{
  "experts_per_token": 2,
  "activation": "reglu",
  "moe_layers": [2, 4, 6, 8],
  "router_score": "softmax",
  "routed_scale": 1.0,
  "balance_loss": 0.00278,
  "balance_bias": false,
  "router_z_loss": 0.001,
  "lr_router": 0.00105,
  "beta1": 0.95,
  "train_tokens": 1017000000,
  "dataset": "wikipedia_en"
}
Below are experts of layer 4 (counted from 0) of a mixture-of-experts language model. Rows are named router (the router's row for the expert) and show model dimensions 0-255. Each number is 128 + 32 x the weight over its row's rms, rounded and kept within 0 to 255. Numbers have three digits each.
After each expert's rows: a language model's description of what the expert responds to. This comes from a sample of Wikipedia text that the model never trained on.

# expert 32
router:134145092077107113196172093114125141089102097173129095133149149128176150117107107071137121106182151109151109103151123114119146121125102083115131171140146114138126091078086071137117164146114186148098138103123161056132141135127146146108155094163112060076157070088135133079121091146113143128138145170205149145179146072133116117129128181124109124136118194183122105168109097155135133161165131117176117195149183161121126134133160127130117142083081145101157134121113120076159138134075084181134178116143121102048058153165099130062158105079133159143124044069147174107169177099107204127104130120153142130109154083128179176142067104119082121154165134171141136129176118153119169164084142160140147104135090099132158116141122218091117151108088143061131157174135141119173182129131080
What it handles: Prepositions and articles. Prepositions and articles in running prose, e.g. of, in, by, during, against, the, introducing the noun phrase that follows.

# expert 60
router:159127077082117088121132121114093130103105125157184099068142185139103165093134151082122081106154137111137166101151096144145183132147118131171151126112163098138097103066112081178130100156153156163149170125119119139064141111106132128151183140201082133133129108139104117123095130131079164131124137117166127164143122082163082076144114153123101075147132145147091155164102125190027152173142138093138100136156130156139146105109206121135118151056114156128147161111111114104131159141128073128127193156161157094124057124147077156118130125131133140133142118075097175075170139087148121141046139114143132174073093101108126147064131083084086113185178057139180134144176117174118126154076117152159155082169125130220168098160122143068131158091117183072133166164134147176156151139147126
What it handles: Capital initial letters. Lone capital letters opening a proper noun or acronym split into pieces, often in tables or parentheses, such as B-ildfell, C-zech, A-VC.

# expert 7
router:137200108125112147166230132114140197101078099131142110099138145116150153084107077130129097164152107122107159131079089078132178063093076130104144092171116133135070093125117095154123144153088136131101166120122136080131153175143111156148141062145104102106174097066151093124143112157070151196169155127165122181189093115154130130139120122159097159161126206141102105110117109108119112165180147105135075159179163140110159143131144120136062187096116116077096130087140161057121148135086092168185140196132168103104085129135123138148154108126050171120175131129090131117126152126114140164098116098159152160061129100106178162127089093114133152173141153152152150157137080141058158141084120123171125121127118139203126105146205151118109198126108167125137127175150138148189124133106113
What it handles: Past-tense and participle verbs. Verb endings and whole verbs after subjects or auxiliaries in narrative prose, such as announced, released, obtained, covering, -ed.

# expert 11
router:143160079083073150167145092092066155100086094124156094099146182165136201104100119088113061156155175099095163065124123102100159071136104088134170183158140099114124098098138110157172143150153152203139152069081154091073081126109161171106149119190070092118154130096153110097089115186100140153138156112161154168159135106149077105163092151145108061184072155166103083131063115151092144157162159071105114166162130154109140166092170089095118130097101158112147154091110130119136171128109112164139161137171157115092093146133100110094140117103113114098149106094091180102172150111089167144101113068158150152096120109115145164133094082136107120164168108167143125172162103152079132188092101151174154097140148165144147109165172160111142156116094157107099149171163154147164161160141079
What it handles: Name-initial letters. Single capital letters or first pieces starting proper names after a given name or title, as in Mark T|wain, St Peter, Rai B|ahadur.

# expert 57
router:210142070061122143161146126115094155111069090175131102115134193152126159098085135123139114123159113065152129095073066124115122143078123135139184140138156127103125103100198104166115116155151149171136131108102142124099116187156130155073154147153083070124124149132135135045080173146115179143150145073140141136153132124167076103149118194083150121123087131198121116184035122153076114159150152128139093152172130168114144125091150116069091195132129155128159117128167130075136160166109115129178183117125140082131113169139084117049151117109087166061164062120077160132112151085094160106128115141152151135058114152188157172084144117129114129174148146138126108157160120147108140159089088181166140110161075185115153105148176152114126143112105148136119162130154146156149120172138097
What it handles: Hyphens and dashes. Hyphens, en dashes, slashes and plus signs joining compounds or ranges, such as career-high or anti-submarine, and prefixes like pre, post and mid.

# expert 51
router:111160072099111100145165117153125187093071127142136081096122185154171191112083106123083091166177145125140155115085135086076146088152055130158211169138173090088137125114088096159152156182092187162107157116130159099115135136135153159137124116202119101087162123126129051113132145186111152162160127114148197125192164085162089109149150123135080083156115129114164112159115151134113112118170135086110074145159139165136169104135134084131100140113123127087109142146140147090091174154096117139152174205163167141068085153140111117078147120123071093123177076113147209090141158134118164106135086130154151136104114130126130151080114116155105161175155146202111166135125117153127153158078121111132142132129127212214173135167125165130193127113121126104118174157135176162146112138114107
What it handles: Final digits of dates. Last digit of years and days in dates, and the comma, parenthesis or dash after them, such as c. 1945 or January 17, plus month names.

# expert 52
router:178144100113097159199148113106128160114087060165193109105190168140128181082107138112095103108162169116127126111113104092141119104084047095115143131133141068093104095099117113128121118138137207134128147093102154142104145093118128171109137121164099065166147142075121104133122140140079110173137161132148175157188169104135105072140113187132107085138121182176092155146108110127124114121172133125153118177194163149112168113111130093063092126086094143049089154092136167126121130158119119140164127140142145100083105141107058128118178146102105140110163100117070140124156152063080132148116088056147150161058111066088169128147089111158106123154135085151095155151199067143134170164068073162161165123127121169180176124143166152138185140133076137126130140139122122162183138151104128
What it handles: Adjective and ordinal modifiers. Modifiers before nouns, mostly after "the" or "a": new, second, former, major, local, and endings like -ical, -ational, -ary.

# expert 46
router:165146110114119188138164107036126151083091104126138100121158181145112199092099141126104116147143161099113180091134130089132147125107067069138157119121165081141122125116124111142133108171148117172113148077120177094119087122135136140131157155155067064118117145092201095112157102149138103130124230116142166142157190100118118121139097159195120107145115158128140120125083094178108185152143128111175071153183171147098159150105144090102061174126119131100155157047177175123128134157096131186125119144182146150117105176139113098108142100114127178072148099114136135128138156128068126176139139118121149112067088109113150121119094109117047116120152071151132098151168072150091163137106125123156164129135114178144149109165192184066188138081062144124143158143183149123144149159123073
What it handles: Concrete noun endings. Completing pieces or whole words for concrete things and materials, e.g. bamb-oo, he-mp, met-al, water, rock, guitar, plant.

# expert 37
router:161170065082093159160146094077060161091080079135141086096167187147136191112084107109100061163156170112081141057122112127110171093133114101117183188194150090109124097076131095149171151133172174181143152075084173099078084121116141173124150117189073095120150109112159111117116111192114129125136165120156150166147125101157079111177081149145138086176093142167114089140085108148098148153153152084117114153157140151107144146103138090095103145115105167095126140087107150121133150159115100143157163159176158094090092155152107118095193122095121134081171099081091164093165148122083156157118127064150157155106105109137163160113101098117095107147135101160150133170152097159081117170087095174180147100146128156154148101158159172116165171098094154112090145164167172156144151136144091
What it handles: Table spaces, mid-word pieces. Spaces before numbers in table cells, colons in fight times like 5:00, and inner pieces of words such as Indones, Keral, adem, United.

# expert 3
router:146165079080090141141154069089051150096079057134154083089158178168125191104085110103093056161165168097079149078125106130085175101108131082123172184165156090123116109086137080157161123116163154170150131081073169107088101141116139161131148110182090081117153128123164120110103112167117130116141173116141138154159128085155072096152079179136122094175091160175104097142079101156083148152135153098134116168156139154098142145086154107070111129117114156086117157106093146108149152129116094167126165143169182100111072140146105104099156102093098135094158112073113157097155150104089178158097089079123146150099113112113163159140117090106130127166155096173156123184139092139068123196112120166189157095150149161158160109161155161094159153103094143111092123183175155160152159158140086
What it handles: Word-start fragments, odd bytes. Short first pieces of words after an opening bracket or hyphen, such as y in youth or gr in group, plus rare control bytes.

# expert 25
router:154159072096094153161147078082058140102082082150151078086144179149137191107083100112087067144158169115080149076108121127104141088115103095111166183164135097118127089088133104148164139136163161180141152080063167100084062134113162164129153080189068096118149147107174110098111120177113120134147161093159153155153135109146069118160064141148128092178081146179108079149073097142094145158150145094108109172147133149124143158097148100080104132096097167098133137092119169125142139150131095169133175153172155102090087162145109116089161121090118138084163107088081160095144155125098154158113114073146155142107123084133139159107113099106114133164140106162163141179151099160078133188083105145159156085146118168167154114160165181105134170112099155097092137182176169160160168142155077
What it handles: Infobox line breaks, word stems. Line breaks ending infobox or taxobox fields like Species, Released and Record, plus Latinate stems such as employ, particip, acqu.

# expert 4
router:149163076082091144145151089081063149088077075138154082097148179171135192112093093106102063169166179096075140082108130102097150091123111098121174171158140095140109098092131097152170145144174147193147136079086169100083072129106142166121154113193063093126154136120165114105107113195103150130143157101158150165149135108160091105168079144155121082188080150180117081136098098154090157156153163098123121160166136142114133165089153089058112138105105161100125147092103157121150156140126093152140170164164156100086087150150107120087168127109103138088163099084084165097156155116092158142112122067140158143114118101112159143125103094124084110162156104163145122181145102134073138184095115149179145095149138157165151103159171174110151172100102155114079133168165159159151169162147077
What it handles: Table and statistic digits. Digits inside numbers in tables and infoboxes, such as vote counts, percentages, times and reference numbers, e.g. 6,627, 23.00%, 1:49.4.

# expert 45
router:173144114094135153101150072073077197102106113112143105127150173160112136091077105078148093128133126042122160132120051105150162106094150068145139167103112140119134116113161134168240114136165098169168136114137141088117104130112159169124142171190127142115138133131144121098132127164047121119190182175150129178122144068134139128133115162146056122123067141125140102151111123167074117153169195107127091144150161160104109147116135141140088175126127113123148163107177115140162158173093102125165138145217176113130090142180110138085117076078105147049184113103125132111140159169100142132087166092148144136097170099132140145145128125151145152137147110188174115133123109172130155146113144170192166099152115115157145094177144117117110146102131128082065136132202145210165125123177131
What it handles: Letters in foreign names. Single letters and short pieces inside transliterated non-English names, such as k in Yekaterinburg, uk in Sukamara and y in Umayyads.

# expert 49
router:128141070086077138163143088109090165101086064166139096074182162157154187075097107122110078169154149091093141064107111117156135110127118097123176156191155120128116116053122122150175144118104179138154140107109170109121086097108126147111180094162087078091133121114140107107087089163107148117138127117179123159159118112143098054125091140141136123146091141173101100133093085136101122149143129112163131168160120141093128100108156112088118129119104177128116188141081200161103165170101078137135130167180139129072106132096120105085172133120130137078163061089099156103169160132099191155119129090150160132137110134112115158111141099082126141195153092155145100152107091186061109149111088160191143084181118141173136085150195179147205147101078159134102144127177165159164175115150112
What it handles: Time prepositions, month names. Sentence-initial or clause-initial temporal prepositions and month names, such as After, In, during, until, before, January, Since.

# expert 34
router:139176096060050186153159089100119171091084110163133083081148184187142189093085098115121049171162199097109150064098125122096128111127129107146156148172142064107153105098107099164164128163167140149162122102069186071092073134136145153138152113180066136121133111115179093117089130193090152128159153104148143164137145117172121140167094146160125092201084138162125113127083109107090161174140167116142110144148134135126131118106137119102121126098109154103129146103115150117166130112132112154128165124167187096057092159138127124101161133094128127108169124063122165103148153139080162149118139076150154171122139080099132142124121085135112131153142112155143126206172106172075147160094100171176133076129154175162156112162158180109119137079100179113101149165133168151161159204139112
What it handles: Year digits. Inner digits of four-digit years in dates, e.g. the second 9 in 1994 or the 0 in 2020, plus other long numbers.

# expert 53
router:165178090090080146158149090102084151088082087140163082089149178158132185112086102102088064154155184103098161056124119119097158088118103096111167195184137104111124084092127095155172138135172158179146133075076172097074087137109148160134147111193082086125148131121157119115109113180105136152145180098157140170161138099160083108171095142144131087182072151175111078140086104145095153166159155088131114158164142147097148160090148099078103129081113160091131144102109145136134127140118111161149168153187165105093085151134097119074166114095108145085156103094082162087179152124096162134121110073138154132110112098131136161125109084115108099164127094167147116188140090145074129192100097158190158094130141172155142112169171173117154156115093155116085130167155156151145167159131089
What it handles: Action verb stems. Stems of activity verbs and nouns after and, to, or also, such as particip, stud, perform, allow|ing, influ|ence.

# expert 12
router:199143064077059122127150100121077139036112089131168096081136169127114170073111087095108097113146149063148111080115138134153141098097093076127145118111167131154098110105096087156153136162172179168093181118093123119063098128125156125140190131160078121087155117108183123061087146137140141102117133112145129168155123126154116122167089159139084079156037167168093090183108143178065149136195142108136124141137140170125134118102159081068134159089113153083159121137113134081116168136148136184176135114142136146096124181131116144119169113132125141101140138091093157112192125058124162146088140108144135139110114107103115146122136085106086103150188069149168126167173130163132165180123116140143144145189132159139124118138165151102169135087089133109110192195148142171135127204146133
What it handles: Word-initial lowercase fragments. Single lowercase letters or short pieces opening a common word split into pieces, after the/a/and, such as v-oyage, w-restling, par-ents.

# expert 58
router:151129029125095108159148102126054137108097105175138098135151165112135120080054093078139113123169138102101155060094076118117162116120137071178180155115182117140115144085165136142136140139154138143133132098131187126058131143138121136140153132187111120078118107102122136148091143185130167129114130142117133153158135128192116119183112154125122146148124127166098124176106086147098142189136175110172106174136155151134134132090151119078122112025086126104174156103125137068113158126122129181172143153189151079115079153145112122141141139136099157111136051119158154078139127074082136117071112123140160161070178086085113213068132108119120123136162120112213137153117123145117142154082082151131143134132099160158134133132134184091163158093093137063082177119143182163154117140103055
What it handles: Space or bracket before numbers. A space or opening bracket, quote or superscript brace before a number or parenthetical, e.g. "(1955)", "in 1911", "^{".

# expert 47
router:162168078097076141158157079097067163080078086142147088091151181151118178105079099099111065167165188113094146076128112119110169094128105103123170191169143096101117091091143101150180151122158156186138149071073168100083071122114146159126168101202074099111142131101161114103115094183118135142130171116157145160148126102165070086154088138153119082183078144184106077147095104142096149147161158085125114158178135137106134158102152092091097137102117153092120150093094153133130143142129111163155157146165154107085080159150102122095167117106109127091158095069082169084156162123074153144102088089133152152099131113124135165124113089099114107176148089169142116177148098142085122171103104148183152095168127150147155113168167178109155156108094157104097143171163164160156166164139086
What it handles: Verb stems before suffixes. Opening stems of verbs awaiting -ed or -ing, often after was or to, such as dam|aged, prov, ident, surr|ounded; also blank table cells.

# expert 38
router:159174087088098167148158083087080154083081089148156079076165188162151188103081097102110051180164189106102149066114124117119162073114110095135159182161145101105124108094134110159182138138169161184141152079080184092073062120101136167133145105182080095127147125121170115084107132171106136146148169115166148170162140107153081111160085169143121081177089145184117097139092117134093143165150154096132109149156130156115139155096147089091104109090107180085138157102110139112139150127127108156144158155166154100087082128142099125088139117096102134097159112064094146098144151116087169159115110084136171152096110095119122153138110091115100123173151115159145111197148091146080122190083108144171142094151138165150160117166181169112136142106088161117088156184163173152150146161150085
What it handles: Digits inside numbers. Middle digits, especially 0 and 9, of years and decimal coordinates, e.g. 2004, 1900, 55.984639°N; also words like city, located.

# expert 2
router:122145090112091150189172131104053166090074105133148088104154168159109154122064100101148102131184169139099180103090135103076119082122120105138155170150145097119109120086090118161169125154147132194166161080092158111093101175106150149123134154170109065111130079104125107086095136158092104136134157088125125140215155078141086131178103142144111101175117146116170090115108130147091107150169145152129112139146138142101186091063159072088126102094147177086169136140131165089146103134141066178125142125178160104137106141127130160111089122069129127081135127130081169109138162102092103103131114104175167159088134103141116176135146114124144148153165100169163118189127100139054122204114122130155124139124199163175168141174203176108186158117130143057130183157161132130132085139105072
What it handles: Closing punctuation, numbers. Closing parentheses, closing quotes, percent signs, braces and heading equals signs, mostly ending entries in tables, tracklists and headings, e.g. (featuring X), "Title", 5%.

# expert 48
router:159164080092093145156151085081048155086075095147152081100155184161124192107088104118103062166165180119102153073118122103110147089111101099130170193178138085123120086082141119155164141143160157174162140083096172089091059136116154164137137104189086090129171128106172114096109123195108132137136151090168164167155138112149073111168098137163123075175084151175099065138076098140105154163156170079135099150156145151104151171100145081081112137098118168110136145098112148122136151134128090150156174156165166103075080152139106124086174124092100123082162088082087165098156152112090158153113115076155143135106111114126135157130111086103110116162153106166151129180147097141087129191090109157180139102156133160155149113158169171102138159110108156108104155172162167156158159149147104
What it handles: Table cell starts, the/a. The space or first digit opening a table cell with times, scores or attendance, plus the and a before noun phrases in prose.